config = dict(
    n_layer=14,
    d_model=512,
    n_experts=64,
    experts_per_token=3,
    d_expert=128,
    d_shared_expert=384,
    activation='swiglu',
    moe_layers=[0, 2, 4, 6, 8, 10, 12],
    router_score='softmax',
    normalize_top_k=False,
    routed_scale=9.45,
    balance_loss=0.00235,
    balance_bias=False,
    router_z_loss=0.0001,
    router_bias=True,
    init_std_router=0.0142,
    lr_router=0.000875,
    n_head=4,
    n_kv_head=2,
    head_dim=128,
    vocab_size=32768,
    norm='rmsnorm',
    norm_place='pre',
    norm_eps=1e-06,
    positions='rope',
    rope_base=12600.0,
    rope_fraction=1.0,
    qk_norm=True,
    attn_scale=0.0884,
    tie_embeddings=True,
    parallel_block=False,
    init='normal',
    init_std_qkv=0.019,
    init_std_o=0.0036,
    init_std_up=0.019,
    init_std_down=0.00222,
    init_out_by_depth=True,
    optimizer='muon',
    lr=0.012,
    lr_mult_o=3.0,
    beta1=0.95,
    lr_head=0.00415,
    warmup_steps=50,
    schedule='wsd',
    decay_fraction=0.734,
    decay_shape='linear',
    final_lr_fraction=0.02,
    batch_tokens=131072,
    seq_len=512,
    doc_mask=True,
    z_loss=1e-05,
    train_tokens=565800000,
    steps=4317,
    dataset='wikipedia_en',
)
Below are experts of layer 2 (counted from 0) of a mixture-of-experts language model. Rows are named gate (a neuron's input weights, with its number), up (a neuron's input weights, with its number) and show model dimensions 256-319. Each number is 128 + 32 x the weight over its row's rms, rounded and kept within 0 to 255. Numbers have three digits each.
Before each expert's rows: a language model's description of what the expert responds to. This comes from a sample of Wikipedia text that the model never trained on.

# expert 4
Description: Space or number after road designators like Highway, SR, Route, with numbers, separators and list dates in tables and lists.
gate0:134166107130169143123086179177168129175209191121052159086142116134144119141144079147055186144161171134123125128155176156106113119124133148085112170167122202144108128102108080131138114155135102
up0:150153065145155105096128165106153145147164138164156105094105127137109144124115204105087145114199175105133090143119151156123105135107100143193094123154153132117136166116135138123132045127081147

# expert 9
Description: Bare spaces, numerals and function words inside tables of election votes, goals and statistics, e.g. 1,397, 6.0%, ordinals.
gate0:054145134138114089132143063138097095076120127088100122139161146109156104132132161167089124099160110182092156109177135069057121115159110155090070107087140150097179117177123100151185165085134188
up0:171112112088135083125144151099146044168079119062141134133068103151178136097150130094129044144122151159097155127156194110158143147123173134084154155063139173127108092153121181103147076149117077

# expert 2
Description: Prepositions and the infinitive to after verbs or adjectives, such as failed to, due to, taking into account, with, for, after.
gate0:143161109114091121126105115177126152073095155146101157061148141156114111137151143153064122104165150082114183117119106196156111132151117133191158130155160116138166142079146086151116133192015126
up0:146111100132145151148140034116167180074131130104035172112154137122123129122160147156148215139110098144158087080039129138113133173164082112117175143063175110136094141129133091169111140149106140

# expert 47
Description: Articles and possessive words before a noun, such as the, The, its, his, her, 's, often before first, own, same.
gate0:114114149171172134187104154088045143134148136135154109148119121165115128094115148127086114099183135089114140147090141165110183153145106100107200095128132164103161130131118079089117095091069055
up0:091114164137147162181112140065077123149163140138148121174137094143053130111133125168085057086138135122118178137112128145102173162151132094129169147151135172102173125118132087105124072080113078

# expert 38
Description: Spaces, pipes and numbers in sports and election tables, East Asian surnames like Kim, Han, Yang, and the verbs was, is, became.
gate0:187078131128151106145143130114135246171143092137123153117134132123160154082128175109150100179176075110124191154230095128156092161136067076144107117112111111101140145198094166111136145124117141
up0:159121112153169160123128085141121145112088097138143132205121117095124155121137058119141234149109125102054118142108157213148121120123159123129170091100110153140132082148150108138127162151146090

# expert 0
Description: Adjectives after an article, mostly ordinals and uniqueness words like first, second, third, only, single, new, original.
gate0:157157139153119124101177153168129152111063185193138157097086096158144155103132202164084158131150106170138148144131147115090133107167101159110141130142149096125121134070078151127098093154139170
up0:159102142122139157148180146184153121151077095117164100088081120167169081112187207139092144121168132157116094151195070142140165082156097096157148048126168129162143109117067110138172096176136191

# expert 40
Description: Space or digits before numbers in dates, scores and table cells, plus in, In, was, e.g. On 1 June, Eikyō 1.
gate0:124045139108135126093115176103174162120152145140062109155151224127090112092142069082118139094140130084068099136181084149141148113103098145088153167110143164094141109139118119116086132108138106
up0:155107095117095095198139121122128150094140083123137102093122125121039163111153126118137069116105140186107173126092114148162095146087121103147209121083136066141155184117136123158097129162112097

# expert 35
Description: Pipe separators between cells in sports, awards and results tables, also semicolons, digits closing year ranges, and pierced in descriptions.
gate0:150232108075129110144124108119152128162186116139043180128140117144155133177074138120130155146126182061119116158179095143140123114130095129110099106124149114051181073094125180144185122079126115
up0:128167112070105131115166066111121072098057123096144137161185096169138070201075174160164121205158122099136131133085100158129076122128136157137131105174158124117183158158117128070114142111138135

# expert 24
Description: Single digits, numbers and separators in tables, election results, coordinates and dates, such as 3, 62, semicolons, parentheses.
gate0:099138160105118107189127152147157145092107100145143139122150111117074071141112130141167113080172152162098103121123173106124142102102137123098186184105103134162105092165117120163109150060096149
up0:090091158135106092130141133147144117174176166193124161111183164176145172101152163107071141098111113135151141123144105174129136130086135138164114124142113105125136136063105107094140175082074156

# expert 49
Description: First digits of years such as 199, 201, 202 in text and tables, plus colons ending infobox field labels like Presented by:.
gate0:154158149153151131159104103115106195197139120162084068103089147135149126126147092088157091128172087083134109136148128107087165159109090146178122102164109145181131135114080069167127130154126116
up0:190046105182052117106127112123101166169121129170035076032109101139095133081135127071102088125204107152124106110129089127137165175083115145113132082096162093052149145168083155103114138144114113

# expert 6
Description: Determiners and quantity or time adjectives after in, of, at, to, such as the, much, early, late, all, general.
gate0:172139152106135123173102104120153106114108107178138129097108123115133197115116052115148114161160108109138129184187088149140110145159124052091138131132140169107127164184110173166166144139091173
up0:096151118161153122130112148132137144078130183125101111160128136155151108138142203153161166131113152146116129126059112116128170135074096121123119157129117099126140071090166077087067135118132114

# expert 29
Description: Dashes, colons and bullets opening infobox and list lines, such as - CAS Number, - Clade:, Coordinates, UTC, Binomial.
gate0:121089142085062117178075132112118159116149145156104163137163156186122101086110139086106113139071154124135103084107108102176139149122162186079148155110113059147045104142142155104168100145159120
up0:133118143097080113163060119111130139139141131171106181142159182187127107118104130068083110126081175090144092090125086121142150168136115207085131166124107063144088118157109190110137112178087133

# expert 12
Description: Quantity and set words after the or all, such as other, two, several, both, these, another, latter.
gate0:181108108130142144115098162145112143117170155129151176141162177164123119196192060137158152136091077122088085090143111153146078063137174112152133101155157146106127068169130126092191151133141128
up0:148126122136205152136119123161105103173146113095149080147178194104131150173120140105126134098146116126119106150136108136137036096064119176176102095137122135120102084163113125081184162131183097

# expert 20
Description: Digits and numbers inside table cells and LaTeX formulas, such as 1 & 1 and x_{k+1}, plus some surnames and first names like Jones, Walter.
gate0:133119098115125112121101105113077081159176156175154127139135159085092127135128080133124176143059162092194078150178197119075079140065198173141124126120117141111171144122141124176141141127100148
up0:173134187097156146108144135186126110110161075169125091143158208176144126152127144130091143161121086183105093127133098102182142135135115112192099143101089129143112120144094139160088125187148161

# expert 62
Description: Standalone spaces before numbers or LaTeX symbols, subscript digits, and opening name pieces such as Pol, Mont, Alex, Tur.
gate0:113116148112095145107144107099148136191129064147125148174165158105121105069147137133133135136170143137137130144165148145152089133144125148142202083126106121150180127106117143135097088144168173
up0:143122122134127139098112134111139141123156178127192062115157137177133182120082120101161171079108144083163119058004065145202129052154143136197089041108118131144114118170207110144174139149149166

# expert 7
Description: The word on and similar particles after verbs or starting date phrases, such as on, off, out, along, On 2 March.
gate0:146116135114088123112163125116110069107133173093081165107132159149118178100091191113124155157126125086089123115102152084154149158114119079141053087069160171139086133155070117128133134125144151
up0:127106147117113118132162087124123045130148172105120130119152138156120159058105148080106152130159139124105130137143145122149156136145190150098055111106165141139144129187068138121109078151111137

# expert 28
Description: Number pieces and the space before version or model numbers, years and table scores, like Bluetooth 5.0, Fokker 100, 1962.
gate0:224075132149114130161086099233105155138099083164134096161074124093131148095097088149102168130130149115120119165070098114098111121144123119104134122115164077155104131110159127153117122181118125
up0:074139142139126125085156187141061143181161182104096128159114144096162120175142138078133146150141101120126137122165162069110170085080165091137136101084080151131194164122128105133134158044149123

# expert 25
Description: Apostrophes after a capital in French or Irish names, such as L'Amour, O'Rafferty, plus possessive 's and according.
gate0:150125093090110088142127163090095151106127160149123133141138142148157123112076092150125159109117127124189127085015115112181086133136138108146095087111145102138128087149113149130115146133150141
up0:165134134167130133115138143120145105132137115150133105104093097134157158124136131082145064128048107137069066180165156160131132144117062108083114133105141123072180098122112051180126121122120162

# expert 60
Description: En dashes in score and number ranges like 0–2 and 85–98, plus spaces, periods and digits in tables and dates.
gate0:138130145069121116090084099231108112100158097134094122124090122110119112064087055117089197143129126156146120122151095127108032117157127122135167118099124134111143137150153112103180060153239141
up0:067146077126140104130154105131143074121110138159190100098146123150229146176112165125101125083112135170087098076138167145128155121133098142115109166163142068129095155130133127127109117088110097

# expert 52
Description: Spaces before figures and proper names or currency signs in lists, credits and television articles, such as Kim, €, Chevrolet, Pasadena.
gate0:122139136186144140145160147091190104148144119169143161085154097113136127122109122014134097137089148147167132132167076128110110066092180141140169117081103129113160186082075059127118123161112116
up0:140081104137136126142090150146105102150129147166093197150162149141105101123112071176135097135118097111096154136153035092073120141135124142121112065115132103056110139075117074107196154111166096

# expert 26
Description: Standalone space tokens before a number in table cells, phone area codes, ISBNs and dates, plus name starts like Mc, Sh and the pronoun he.
gate0:117116142144110098146080130155172107147157077136091108124142087153175180076127104139085106106131167117098118119238058166102110099104135153174108169087091111141109137078155126120131133147149143
up0:123186167087130161120089168109079098114116115110131222172147190127117149190120186153079152132202132080129135115141105177066145104205151148179074082179129190171128138111168127112184115171175156

# expert 30
Description: Line breaks, list dashes and section markers in infoboxes and headings, such as the dash before Born, Kingdom, National team.
gate0:144091072153134142138116137147171101107094160128120137158116104148149135078118130107156180099146143184143144083175022157098071139167142159172122165173119162099131140141143124161107123046118170
up0:141156185115111141082121148123143156080140123121126141049160121107113146130166104135144085155148144073122119171117202098088194120097104112110152124096154097171137131153126124095229138191115113

# expert 5
Description: Second parts of place and given names such as San Francisco, St. Louis, Los Angeles, plus digits in dates and coordinates.
gate0:164104105105085083125128167145138183052157120167126113087165117118090120124132139100168113185140127145127173091115160138132136146114156112119158116140084156102130073119145137183079149164171131
up0:114160129156122124169117169102078193107114189077104114137161083119091095146114154106110138107121112089143127141115099146089040105114103108138156135123136129126119137117072133078156157138112110

# expert 1
Description: Prepositions of direction, source or purpose after verbs of motion or action, such as to, from, into, through, until.
gate0:148111111130129082141157099136134140152133095112150129106176189138125093117156143134137133127130173168098219116163138120185177124146091091099134115150144142056134180086107117139102098024139153
up0:128107141130124198142132112148174087131155162162114132135098073103147129175036109154117164178114068111153043146129067136114125141142117167139093168126097080182133134170107117133148139205139100

# expert 63
Description: Nouns for albums, songs, games, matches, seasons, teams and tours in music and sports career articles, e.g. Commercial performance.
gate0:125136072148133084125171075163071071128148129151106082127167143128119075086132125100173120155151172180186089116149086114135122109121132122108171120133181100117147136134087102118127140077139112
up0:080144118101146126186082123150160097128131164188153090063113117172122083118119132129137079143189112147159123097106165166117089149147110137074141131151112064155133109148097114116081102133111119